Experts of a small language model.
Size: 16 layers, width 128, vocabulary 2048.
Experts: 32 ReGLU neurons an expert, 2 picks a token, a shared expert of 64 neurons.
Training: 818M tokens, 6242 steps.
Below are experts of layer 9 (counted from 0) of a mixture-of-experts language model. Rows are named router (the router's row for the expert), gate (a neuron's input weights, with its number), up (a neuron's input weights, with its number), down (a neuron's output weights, with its number) and show model dimensions 0-127. Each number is 200 + 40 x the weight over its row's rms, rounded and kept within 0 to 999.
After each expert's rows: a language model's description of what the expert responds to. This comes from a sample of Wikipedia text that the model never trained on.

# expert 17
router,222,129,201,193,230,182,219,173,181,230,162,102,198,237,201,182,200,194,178,223,262,172,152,204,266,257,228,169,238,246,246,138,264,225,192,279,201,173,180,237,216,206,207,313,244,189,199,176,228,301,205,159,240,176,201,258,203,132,193,204,172,133,274,180,176,195,226,201,177,133,181,178,223,177,172,161,250,242,247,178,187,186,218,143,203,142,262,81,175,189,159,269,226,182,229,237,210,213,251,136,204,183,169,164,196,213,179,219,193,151,231,220,175,172,251,213,231,215,282,242,262,237,217,237,141,183,189,184
gate1,185,223,240,177,241,202,166,274,297,187,206,168,177,75,202,179,174,187,190,200,215,215,238,205,271,161,309,251,220,161,176,129,194,320,239,244,192,204,231,241,262,143,207,242,195,225,234,193,187,196,139,197,241,177,226,214,199,201,274,217,299,238,219,195,214,185,166,214,125,101,176,227,265,176,172,198,233,222,214,190,188,247,208,207,174,204,207,154,189,172,260,233,265,220,225,119,223,247,234,166,208,240,172,206,182,212,174,198,174,186,243,157,178,130,224,216,149,201,204,223,221,221,135,229,200,204,229,234
up1,139,233,148,243,278,214,183,230,145,239,205,223,232,246,190,229,191,226,241,250,251,64,142,128,228,131,154,236,224,162,194,218,180,184,137,192,227,195,191,203,169,215,182,223,160,219,201,263,144,195,192,204,148,183,221,191,134,205,169,197,195,115,239,148,232,233,239,188,230,208,191,138,249,216,132,247,258,192,193,149,234,224,226,222,125,215,176,203,229,188,224,201,185,226,155,138,254,179,233,187,103,233,226,187,243,230,190,174,217,182,190,170,284,200,166,135,113,147,216,235,156,236,203,177,158,255,209,209
down1,181,250,97,233,223,320,198,171,222,147,154,205,240,214,189,217,254,167,158,201,231,237,245,141,267,215,172,220,201,181,180,145,244,226,209,169,178,237,209,168,212,223,225,254,103,215,230,192,199,278,157,195,155,220,233,237,184,208,203,229,179,130,282,213,209,199,223,182,175,198,209,266,238,162,156,203,169,265,203,224,175,146,151,202,169,172,147,85,120,154,197,234,154,182,176,169,229,221,233,178,206,150,228,181,216,212,179,260,227,198,191,150,154,140,221,218,223,153,173,117,135,142,220,198,150,213,219,202
gate2,225,251,242,184,199,150,176,271,233,184,180,142,303,167,191,108,210,209,162,186,185,161,155,277,234,199,209,225,217,148,241,159,221,222,164,128,211,223,193,270,183,165,232,250,291,139,208,217,164,230,119,250,189,256,249,227,218,171,176,266,210,219,164,183,203,189,213,196,227,98,214,173,275,221,218,212,185,189,264,235,187,252,226,218,204,181,275,139,242,164,157,175,198,160,157,250,129,143,232,229,225,243,125,170,235,222,169,231,216,208,151,213,156,197,203,209,209,217,174,154,225,231,153,247,206,190,169,250
up2,251,195,226,198,203,215,212,167,183,155,218,204,244,213,263,204,187,119,218,195,239,110,154,205,167,182,228,191,237,157,222,261,143,228,156,252,192,201,183,288,161,115,277,239,256,212,213,257,164,236,212,88,176,138,225,302,219,197,157,204,206,183,141,251,169,204,221,255,160,132,201,202,183,206,168,184,175,208,172,155,221,242,182,259,206,232,234,202,216,207,211,146,218,217,141,275,228,196,282,233,205,186,246,182,163,201,191,162,170,162,181,166,131,288,172,202,196,229,235,146,175,172,171,257,146,212,162,199
down2,120,187,137,146,152,266,185,206,250,172,208,293,208,187,164,155,207,242,179,220,104,222,200,215,131,253,158,225,257,199,169,183,166,188,158,225,193,139,198,193,125,226,196,157,231,138,184,174,208,276,232,237,219,191,202,251,221,153,137,170,233,207,160,179,204,280,193,235,155,239,247,161,212,258,227,261,199,220,238,200,156,165,204,229,137,202,188,208,244,156,146,232,250,238,227,262,265,188,160,191,186,247,111,180,142,178,218,226,246,143,236,200,162,242,212,225,175,174,143,179,283,190,171,170,256,208,193,207
Description: Lowercase word-start letters. First letter or two of ordinary lowercase nouns and verbs after the or a, as in precipitation, box, census, platform.

# expert 24
router,201,210,215,235,229,240,197,197,240,123,203,181,136,228,180,195,205,129,206,273,285,111,178,155,224,213,217,145,205,233,197,186,201,243,138,266,214,215,231,231,178,171,81,257,181,195,210,151,204,292,172,207,268,253,187,198,188,149,191,201,201,206,226,204,241,188,167,218,192,116,136,194,267,169,159,200,226,244,220,149,192,221,209,93,156,204,219,92,209,212,124,256,204,219,185,198,186,187,163,176,182,133,244,237,218,216,148,205,222,214,207,214,189,181,136,285,167,185,181,239,213,170,251,247,201,218,229,206
gate8,179,208,246,256,222,209,155,250,232,168,198,196,201,250,229,162,175,195,205,212,220,221,237,146,347,205,193,200,234,142,280,189,148,274,188,193,198,149,252,210,250,142,168,172,134,253,254,182,250,234,189,218,251,249,206,166,194,230,214,270,150,227,195,203,174,143,183,156,151,248,121,202,195,239,196,166,240,241,224,240,230,173,244,195,253,192,242,252,148,162,150,196,274,217,195,265,229,197,209,209,186,110,193,161,179,177,184,146,253,202,171,119,170,215,186,233,289,200,176,216,193,202,179,173,146,220,242,239
up8,164,250,235,194,108,209,227,141,277,114,177,195,189,184,211,250,246,184,206,277,170,273,184,207,230,169,178,175,196,189,220,230,166,242,213,226,196,249,282,262,193,214,168,196,211,163,266,254,212,204,178,173,210,213,291,242,167,214,182,244,139,289,210,244,193,208,212,254,247,244,167,267,214,162,204,253,213,225,211,187,191,186,191,234,204,211,107,145,152,219,160,231,178,273,179,256,196,247,141,224,194,245,263,243,197,221,190,152,147,205,152,267,234,261,171,265,210,209,264,229,210,153,192,214,264,204,178,204
down8,209,157,159,269,199,207,170,253,166,239,191,258,231,217,168,274,200,172,246,248,156,236,147,168,208,242,210,188,230,223,156,251,231,222,206,150,338,185,177,220,235,199,68,172,169,221,153,190,126,150,188,139,126,143,209,141,250,207,263,145,178,204,147,159,212,218,166,139,184,179,153,228,275,257,240,154,249,137,216,214,161,181,185,149,171,211,230,220,137,196,164,220,203,276,190,233,201,169,212,178,195,166,175,176,212,216,208,203,184,210,269,186,214,229,210,214,174,227,203,232,234,250,203,267,155,211,199,172
gate9,172,189,168,236,248,171,208,195,276,141,228,225,119,172,177,203,252,155,231,219,204,221,270,220,234,166,260,205,187,142,233,146,152,187,232,207,167,251,278,201,243,187,146,176,159,201,205,222,263,233,198,206,275,166,283,163,177,218,185,264,136,246,159,228,214,156,176,133,136,239,116,148,214,191,253,207,193,247,154,171,202,236,172,170,221,207,170,151,258,234,148,178,160,185,174,229,229,113,207,223,97,152,198,181,211,138,217,236,191,218,155,198,202,230,185,267,205,184,214,226,254,165,148,206,242,220,266,181
up9,176,258,213,163,123,154,157,207,219,267,227,218,232,183,183,198,281,155,240,247,239,222,243,186,179,149,189,158,205,189,237,146,150,193,146,127,213,133,265,181,185,234,301,214,207,152,220,209,213,151,188,172,279,245,144,191,228,114,163,169,183,207,161,329,228,220,203,147,194,203,259,202,216,252,162,232,198,188,191,214,199,221,186,205,211,239,133,229,218,216,136,214,181,249,178,136,185,215,170,178,167,241,172,213,229,184,158,100,237,180,224,211,204,224,140,208,222,208,221,167,192,226,209,214,153,277,126,152
down9,204,264,222,169,129,168,154,202,242,157,244,200,185,227,145,216,242,216,221,176,158,170,187,191,137,155,188,149,208,209,198,203,151,164,202,221,179,193,200,250,179,205,145,185,176,172,249,128,278,140,236,215,164,250,150,213,227,136,223,169,159,171,226,194,198,191,244,194,197,232,291,253,191,195,141,211,165,205,126,200,280,264,250,225,170,184,175,189,111,194,143,220,223,198,210,158,132,237,196,132,193,254,231,245,266,141,263,217,167,230,191,213,243,184,182,232,204,185,171,193,119,209,97,178,163,290,245,227
Description: Articles and determiners. Articles and possessives before a noun phrase, mostly a, the, an, his, their, its, after prepositions like of, in, to.

# expert 6
router,212,192,219,229,221,221,197,185,187,203,136,132,167,247,205,193,184,185,199,250,263,167,159,217,203,244,218,108,189,253,178,172,205,232,157,319,210,184,235,242,193,197,160,275,231,178,213,167,201,270,171,221,262,204,188,242,204,101,200,252,196,197,250,189,214,188,161,188,182,145,163,191,219,216,187,158,191,221,189,167,201,201,144,95,177,106,229,53,193,187,128,227,221,255,179,160,141,198,199,200,155,164,289,238,180,187,204,187,229,229,194,237,181,175,256,231,121,207,240,178,211,218,231,238,205,205,238,236
gate0,206,242,180,179,215,195,188,123,138,137,243,201,272,202,98,151,200,160,292,223,165,175,206,211,255,220,191,161,231,236,230,187,264,267,219,247,154,266,228,229,154,208,196,271,153,137,244,193,232,191,215,224,213,242,197,227,210,213,166,218,195,194,222,206,205,124,128,218,186,190,241,200,287,263,224,156,142,221,247,277,247,192,208,174,183,203,200,229,259,157,271,195,138,178,200,194,119,265,177,189,141,254,171,180,214,150,168,174,164,198,216,152,141,265,206,240,133,226,238,175,173,199,235,199,203,231,217,224
up0,172,211,197,179,188,193,190,198,143,76,224,280,208,234,123,214,141,162,152,242,121,129,182,153,209,235,184,231,169,209,249,253,229,214,213,260,176,226,217,201,186,177,157,176,235,138,187,170,176,201,197,190,218,238,102,290,159,203,169,238,210,214,236,212,225,181,163,215,205,225,227,179,187,154,225,149,141,137,189,290,201,153,248,128,170,215,205,225,210,181,213,176,171,257,140,161,199,262,202,178,197,198,188,196,109,180,163,164,174,212,142,129,161,184,222,145,165,227,197,192,221,154,241,242,240,178,106,216
down0,235,273,204,162,202,208,230,175,220,259,180,262,185,256,241,199,299,292,210,185,183,277,208,63,247,172,185,169,265,189,184,190,149,252,162,184,172,202,247,270,178,241,144,185,253,205,231,210,173,239,228,197,188,177,246,142,222,205,195,224,114,196,260,171,213,146,214,170,183,252,226,191,221,239,114,234,181,230,166,244,227,156,212,234,170,178,192,195,158,210,265,182,172,157,215,173,186,265,210,208,197,187,216,215,261,152,184,187,193,300,153,120,187,205,208,204,199,231,235,114,177,219,213,217,159,205,191,240
gate1,286,278,200,199,193,195,180,249,217,155,202,142,174,196,190,221,184,310,215,191,171,188,133,177,174,175,176,202,154,191,165,181,238,171,212,279,246,218,251,269,209,237,210,241,140,196,273,134,195,130,178,221,197,206,201,218,219,191,197,203,212,184,213,211,170,185,207,191,195,153,253,178,218,220,154,159,128,245,104,205,229,224,222,222,253,209,260,203,230,246,233,221,224,133,168,129,221,210,112,238,193,173,208,200,219,268,231,170,189,175,172,229,127,161,161,238,186,144,210,237,268,268,136,211,218,122,241,119
up1,203,214,108,140,165,212,205,295,207,199,180,243,205,198,187,185,258,174,149,207,221,180,271,152,167,180,269,193,168,165,266,277,179,177,226,143,258,202,268,200,235,178,215,200,194,255,189,114,196,276,221,201,132,235,206,160,213,234,156,205,175,220,155,168,195,172,181,174,175,198,170,249,191,178,159,169,168,189,231,224,256,135,189,197,129,174,181,222,190,283,232,225,238,178,222,197,226,125,129,244,243,237,207,224,130,204,171,172,216,222,205,235,283,172,259,228,169,126,253,221,162,261,180,215,219,197,239,110
down1,177,188,190,132,178,224,245,205,157,253,209,279,198,177,108,225,192,245,211,222,197,216,264,141,181,172,91,225,234,244,212,212,151,198,180,167,220,187,179,136,221,215,224,281,164,143,221,234,217,182,246,163,200,132,226,270,211,264,165,181,197,209,232,198,159,135,132,177,253,202,208,150,152,195,182,183,196,167,198,168,239,266,208,222,210,195,219,183,173,157,207,175,118,215,194,180,187,230,179,233,175,142,244,166,199,257,184,163,146,193,97,241,178,121,254,186,182,238,275,278,167,263,145,232,179,201,218,162
Description: Capital-letter abbreviation pieces. Pieces inside all-caps acronyms and country codes such as ENG, IND, FARC, MoMA, plus word-final pieces.

# expert 10
router,175,169,171,245,189,209,197,224,157,173,132,140,183,223,226,163,216,163,168,236,300,106,141,204,194,179,249,95,213,220,231,142,232,192,162,278,213,188,136,222,176,206,144,245,237,186,254,211,248,216,188,211,254,220,159,241,241,148,195,189,190,271,189,164,269,229,217,198,195,202,206,172,238,215,192,158,191,195,243,167,198,200,189,84,204,141,249,99,177,214,171,221,209,175,219,158,166,270,166,186,140,191,287,232,189,192,159,233,190,166,164,211,188,188,249,259,166,196,269,253,247,181,218,210,263,216,172,217
gate8,152,71,202,257,254,231,218,168,177,194,233,166,200,217,192,135,161,168,211,204,195,148,210,182,250,199,166,223,198,190,176,173,246,223,266,199,176,154,108,254,279,198,188,204,224,204,195,277,172,186,203,222,151,231,133,187,164,227,155,242,237,146,203,237,237,175,207,148,160,265,209,146,151,162,191,234,198,255,187,234,222,226,172,194,212,261,219,126,224,156,254,214,205,213,241,186,207,265,170,140,235,245,186,162,121,149,278,208,225,246,214,156,235,218,289,170,215,131,274,225,227,203,214,165,218,235,199,244
up8,198,241,152,249,250,159,207,170,174,274,215,253,188,225,213,135,250,212,223,189,218,212,174,206,236,227,306,183,184,203,204,314,229,197,213,194,239,224,228,188,157,207,252,103,218,291,206,176,217,192,142,122,273,162,184,191,191,228,166,191,204,206,168,138,187,252,133,237,140,228,175,193,205,179,140,182,277,186,163,208,212,225,182,228,201,243,202,256,188,170,211,189,220,157,260,181,231,185,160,178,72,159,227,242,233,200,259,170,172,195,200,214,160,253,192,221,238,184,210,272,187,137,165,158,172,249,249,233
down8,200,151,185,213,233,220,225,231,207,196,214,286,271,174,200,178,252,154,199,157,194,215,200,217,212,180,152,222,238,184,173,202,240,252,199,254,244,173,61,221,237,217,165,196,160,300,153,197,193,159,173,222,187,216,218,210,113,135,171,267,172,262,225,185,151,226,181,198,164,217,187,237,209,211,178,223,215,144,231,202,225,199,242,291,230,244,206,163,205,130,168,214,154,201,111,178,189,317,244,177,127,196,260,215,196,221,158,244,147,207,189,288,191,193,217,138,216,212,219,222,238,177,141,226,236,225,214,234
gate9,186,192,233,177,210,172,127,232,187,179,178,161,148,187,228,182,278,169,176,221,225,186,242,216,232,200,282,142,277,112,186,229,205,214,173,199,266,197,162,212,210,228,196,181,210,170,207,189,219,201,162,193,145,192,220,156,230,187,139,269,183,205,164,162,263,224,251,156,176,135,106,150,166,232,177,174,200,261,207,152,253,257,232,200,229,201,114,160,201,172,198,86,231,144,183,253,171,269,190,97,161,222,177,189,250,214,224,209,174,133,154,172,215,151,199,226,239,124,244,243,214,188,261,211,188,239,213,210
up9,211,118,237,171,218,198,188,272,219,232,194,237,181,132,237,187,219,231,206,200,232,217,183,175,226,268,177,182,244,187,223,197,173,177,233,167,202,189,214,196,188,228,164,226,237,196,141,122,258,205,183,173,204,197,246,163,206,128,221,258,170,149,139,216,233,189,270,191,159,190,147,101,244,210,178,220,195,258,170,178,279,279,197,168,145,196,143,174,221,142,189,186,209,174,262,137,184,211,251,190,170,122,171,192,309,196,191,200,118,217,230,180,157,199,175,173,249,82,162,250,259,226,173,204,226,178,264,179
down9,218,239,201,195,198,191,218,152,189,244,231,212,192,221,192,222,159,154,269,217,122,182,206,304,211,207,168,204,181,184,186,197,227,217,261,227,235,152,200,206,248,158,215,205,183,201,202,168,178,187,229,221,284,189,253,187,150,226,189,176,207,166,311,177,139,135,249,245,166,217,261,237,234,213,258,221,248,151,205,194,226,142,118,191,208,184,146,205,219,161,117,243,173,230,109,231,226,199,234,190,281,258,236,196,146,189,158,110,203,288,166,256,211,223,148,188,188,188,213,195,178,212,204,146,124,140,213,141
Description: Digits in numbers. Number pieces and number words inside dates, coordinates, tables and statistics, such as 70, 13, 000, Eight, 024.

# expert 14
router,228,170,214,267,198,196,217,212,195,197,112,157,110,251,217,173,192,210,193,249,279,133,107,205,215,250,231,143,207,283,237,171,173,206,160,284,210,171,204,226,201,223,181,245,224,166,212,178,233,275,189,206,272,193,191,240,204,169,197,224,182,192,216,153,228,202,216,223,197,166,162,201,226,159,178,175,206,203,200,173,225,197,176,55,160,131,230,68,210,194,111,264,213,266,187,189,103,219,185,196,163,151,271,208,210,186,170,171,206,197,202,223,202,189,235,222,176,180,225,208,200,208,240,245,206,201,209,254
gate0,219,247,185,184,220,121,111,235,248,257,213,200,185,267,189,201,160,214,247,173,199,225,256,145,188,256,175,147,195,234,254,167,251,209,180,258,146,184,193,193,244,186,178,219,254,196,196,155,212,204,130,219,175,217,283,172,173,230,215,218,186,207,171,149,154,216,204,226,265,128,139,204,316,204,141,190,209,254,200,204,197,264,226,205,184,164,213,214,219,185,232,133,233,161,205,217,171,192,205,285,166,245,189,91,175,166,218,168,134,166,186,187,165,247,260,171,167,168,135,188,244,254,252,185,214,237,256,144
up0,223,180,185,186,189,224,254,199,146,174,165,184,106,136,196,227,256,194,231,228,191,268,181,206,287,142,273,215,197,213,214,175,170,231,212,198,183,262,239,192,202,162,173,174,188,254,259,252,263,169,234,171,245,209,227,180,246,155,243,249,174,200,252,259,211,172,221,195,250,290,111,160,183,167,225,195,257,143,210,163,195,200,192,233,154,255,164,254,186,197,201,153,213,164,242,76,218,211,216,145,262,179,192,195,217,191,218,181,186,251,173,189,136,254,211,180,183,157,217,252,287,272,157,212,230,242,153,172
down0,267,188,241,227,222,178,244,107,257,209,210,180,162,181,253,197,216,196,191,247,202,218,106,244,189,193,227,153,204,248,226,233,183,131,184,202,224,233,226,186,243,170,157,183,250,207,204,189,159,196,147,239,185,223,257,223,311,219,180,221,232,207,173,281,278,203,172,140,114,223,188,136,144,270,255,192,211,219,247,264,283,215,124,240,240,217,201,126,151,175,261,256,139,178,216,154,250,185,190,208,196,234,189,190,207,153,217,255,180,194,176,212,225,136,189,234,184,165,192,209,236,184,145,237,233,233,233,152
gate1,212,146,246,190,231,137,190,152,188,189,256,161,218,209,248,183,202,161,258,199,188,282,221,215,315,212,158,214,334,229,207,150,220,203,180,233,213,195,221,175,295,147,273,188,189,257,265,193,232,162,136,208,181,182,230,289,208,208,201,203,167,204,188,172,220,251,226,249,161,230,205,187,220,173,278,181,230,210,202,202,249,223,195,206,123,266,149,231,182,180,216,235,184,160,184,203,202,185,179,211,198,212,144,215,224,215,250,140,217,166,151,248,84,231,260,213,203,179,224,201,236,243,179,221,180,107,186,206
up1,169,159,239,202,183,191,143,172,209,206,166,258,173,204,178,167,238,118,194,243,254,240,187,267,168,198,170,177,217,168,196,91,225,203,241,192,196,177,175,210,181,161,160,257,96,173,173,177,229,178,211,120,225,235,188,243,108,132,296,203,217,295,190,240,239,166,215,169,176,138,199,204,234,249,178,212,152,232,208,254,162,213,187,239,248,164,157,221,188,262,189,165,213,185,184,164,154,221,171,231,190,253,248,151,160,260,249,181,186,216,271,211,198,199,185,172,157,191,178,158,124,142,250,225,250,267,202,236
down1,199,176,207,196,190,224,140,295,228,148,194,214,182,187,197,146,177,162,187,148,222,207,107,186,200,273,206,193,178,190,172,274,222,222,260,203,172,265,237,211,164,182,199,227,162,202,230,159,137,192,216,192,222,184,147,181,291,245,142,206,218,170,179,229,203,77,203,201,172,212,229,209,210,144,245,175,154,181,248,167,174,192,222,288,224,162,246,183,154,243,177,181,274,181,227,211,215,164,226,137,183,238,142,247,210,225,269,126,274,273,184,148,234,208,192,198,125,224,165,144,233,153,123,167,167,209,193,194
Description: Name-initial capitals, bare spaces. Capital first letters of surnames and proper names (Pivo, Panne, Mawr, Stephenson), bare spaces before numbers, and accented byte pieces.

# expert 16
router,185,223,237,175,205,154,180,217,158,178,157,228,160,286,184,154,165,188,185,154,249,110,133,172,243,225,218,214,185,211,184,166,265,174,192,248,262,241,140,187,184,187,190,265,241,164,287,86,251,217,174,222,224,130,173,241,216,156,195,198,194,202,194,214,198,235,216,205,179,196,199,160,231,172,161,178,194,198,138,198,262,231,232,60,180,119,239,131,266,207,210,194,223,188,205,156,118,225,174,220,96,185,196,230,205,207,201,149,183,181,192,217,223,160,253,215,213,166,213,157,223,191,212,271,252,174,221,180
gate0,152,236,220,301,208,160,135,268,246,219,232,248,152,161,140,182,272,215,166,218,183,254,276,146,267,268,204,190,119,190,220,165,178,227,230,189,190,182,248,210,217,158,293,234,130,267,197,167,187,187,162,172,211,175,241,260,174,142,124,171,199,155,141,226,222,238,237,191,188,182,218,216,218,214,191,205,220,258,128,211,211,244,231,198,181,208,201,212,252,178,231,285,172,141,244,197,203,252,164,218,224,142,197,273,130,176,129,193,224,207,208,204,176,222,192,217,237,184,213,197,137,231,182,155,192,227,126,218
up0,172,155,161,234,197,236,180,192,204,206,213,196,277,226,185,226,193,232,149,164,202,212,225,185,249,201,200,222,158,234,160,211,240,263,206,207,215,190,145,201,172,196,236,264,169,178,158,247,175,196,129,158,225,208,221,243,201,186,201,197,260,219,236,159,182,262,114,208,176,162,213,249,179,135,196,245,323,216,205,238,230,200,189,205,208,116,205,211,304,190,231,284,223,210,192,232,187,193,145,200,295,151,227,120,200,171,206,271,156,221,165,182,152,161,121,188,213,191,169,260,153,169,117,250,239,219,233,282
down0,204,148,185,241,237,152,181,194,207,253,191,268,192,183,223,249,210,244,300,216,266,208,234,159,222,161,190,240,126,247,208,221,156,181,193,180,235,260,217,126,175,204,222,197,281,215,186,171,165,132,166,201,207,199,259,205,186,216,186,146,198,201,182,174,154,198,125,240,273,149,219,175,196,186,185,184,243,243,191,196,214,260,246,222,186,171,214,200,198,218,147,148,244,162,301,171,222,278,157,255,235,174,185,244,172,146,203,198,192,223,272,212,187,224,185,229,137,134,146,283,133,203,208,214,92,220,143,174
gate1,163,223,251,190,185,250,224,294,217,227,240,294,168,208,186,163,154,142,252,185,203,203,161,210,264,240,175,212,282,209,219,176,256,202,168,145,228,268,204,199,256,210,177,289,199,208,272,172,222,210,205,234,153,141,168,166,214,219,182,241,168,190,240,127,195,201,262,213,148,169,239,183,244,176,161,253,175,218,160,269,255,245,218,155,172,238,155,252,286,163,205,204,213,170,210,205,212,232,153,221,194,156,158,166,188,217,259,160,221,206,96,250,171,188,170,186,211,189,267,145,164,201,234,153,190,108,188,205
up1,204,196,170,169,234,240,248,296,176,191,192,228,219,251,232,129,176,233,252,193,232,135,160,201,230,190,250,225,170,229,136,207,213,244,117,248,232,162,196,170,294,178,154,92,159,140,289,178,236,179,140,272,203,170,217,143,173,203,166,147,154,188,176,136,234,218,205,179,219,237,224,210,231,189,295,216,178,197,198,166,187,244,182,199,169,198,219,233,182,244,145,223,227,238,178,183,193,178,228,144,206,264,200,248,186,176,168,194,129,187,217,124,218,261,183,265,123,237,159,203,217,231,186,234,186,209,213,263
down1,213,217,164,239,224,226,169,190,202,267,216,212,210,229,173,222,165,207,140,230,250,211,181,222,169,209,236,218,178,219,176,169,191,272,167,220,151,209,146,284,114,123,252,240,179,266,157,205,157,223,200,191,234,247,240,271,215,215,226,168,141,236,213,205,192,203,176,216,130,184,148,196,203,265,165,176,262,202,220,193,187,237,108,204,125,172,228,227,175,245,200,98,251,176,255,230,248,216,193,199,181,176,164,203,212,189,318,202,175,196,241,182,184,194,275,112,107,156,199,193,195,167,221,191,132,201,138,243
Description: Word-initial consonant pieces. Letter pieces right after a word's first letter or a capital at a word start, such as b-l-ack, S-l-ovak, l-argest, M-ind, L-ibertarian.

# expert 3
router,253,183,202,212,176,218,216,232,208,208,135,202,142,218,215,148,237,179,169,207,262,177,95,206,180,245,254,147,248,259,216,198,193,146,157,295,187,136,201,238,208,241,193,253,224,131,190,164,225,297,221,181,244,185,217,215,181,109,186,195,244,188,211,215,291,134,211,208,207,147,171,209,203,189,195,199,218,226,167,155,226,178,155,70,207,173,179,104,200,210,132,214,225,247,176,197,101,207,191,208,141,175,241,202,248,156,174,204,145,177,236,252,222,186,201,270,188,185,214,232,214,169,224,243,229,207,219,196
gate0,271,216,298,259,188,194,240,233,200,237,190,249,181,216,105,198,159,168,203,225,128,163,281,240,225,189,223,212,269,175,213,148,190,183,171,208,170,217,179,241,230,177,201,219,230,187,208,239,200,190,153,180,155,183,185,192,140,183,132,144,199,217,209,145,263,84,171,202,181,208,202,174,242,165,177,252,233,271,190,191,248,211,185,165,130,194,199,128,193,211,223,299,221,203,233,187,216,221,150,266,184,183,178,137,153,174,89,247,207,145,194,159,256,161,263,156,192,168,175,173,253,227,195,206,221,246,228,180
up0,216,203,241,148,218,221,129,221,195,158,179,191,271,206,171,204,190,203,144,189,193,171,229,174,191,185,215,193,222,190,197,131,159,196,172,225,244,142,139,216,200,205,186,162,210,262,214,225,202,209,242,229,194,166,142,232,225,206,231,247,209,131,211,264,239,226,169,235,213,215,221,243,178,254,295,286,105,183,210,197,191,188,188,200,230,169,245,136,177,153,120,195,281,260,104,262,201,155,195,228,193,251,242,234,169,208,187,154,224,231,181,160,206,191,152,244,207,264,291,232,159,259,226,237,221,97,257,151
down0,148,217,181,172,260,209,202,201,212,139,187,189,178,230,142,128,150,223,211,141,312,233,208,230,214,194,142,182,143,187,203,213,218,221,232,89,218,199,223,189,190,253,211,160,224,169,185,133,253,170,211,188,204,201,244,228,170,204,258,225,205,106,257,166,260,124,226,213,180,190,192,162,181,257,180,288,187,188,230,102,187,213,176,254,185,238,166,195,280,234,239,186,218,148,294,251,220,149,203,214,179,200,182,195,281,210,246,202,169,250,206,192,175,175,166,165,187,247,194,203,195,161,270,220,182,135,168,143
gate1,215,213,169,189,232,178,151,107,193,256,148,231,147,123,209,117,205,205,192,171,201,149,191,204,218,211,290,192,245,214,266,184,205,163,202,197,154,220,210,235,254,237,261,207,176,130,235,180,262,207,194,205,227,207,199,164,168,193,191,125,231,150,175,240,216,123,255,200,228,227,208,213,206,164,219,168,199,246,220,187,222,179,187,130,210,191,186,171,157,134,180,269,238,165,234,99,186,263,194,300,167,253,180,130,246,132,137,260,205,249,203,203,208,219,216,181,213,163,140,199,253,217,158,246,188,274,155,196
up1,285,212,150,173,235,208,210,138,192,172,228,231,187,158,179,222,203,220,240,197,148,197,281,176,249,229,320,202,197,212,222,167,185,205,165,176,142,204,209,215,222,230,159,153,185,227,271,249,241,147,210,230,245,77,222,182,174,135,167,128,125,147,149,218,217,177,211,193,184,167,200,184,180,169,171,174,290,131,194,198,221,196,180,186,178,232,156,111,225,118,253,148,203,208,237,185,229,163,176,182,143,199,230,149,205,125,176,180,208,196,205,184,170,207,204,217,189,281,253,273,194,172,209,233,209,142,256,224
down1,251,218,164,131,290,200,106,195,168,88,286,187,280,219,189,181,258,250,221,209,189,248,184,199,150,185,195,208,200,247,176,125,267,160,187,208,227,146,232,206,163,226,202,219,246,160,164,206,189,190,181,244,199,233,213,177,183,202,197,175,224,249,247,183,184,276,198,146,217,191,210,126,243,265,259,245,199,204,193,94,163,225,191,233,229,219,200,206,215,247,222,181,157,203,188,260,196,200,197,165,209,242,110,241,208,185,208,198,175,229,184,144,237,199,158,132,215,258,130,172,245,185,163,249,246,159,160,256
Description: Spaces before numbers. Standalone space or opening parenthesis tokens right before digits, especially in tables, dates, birth details and coordinates.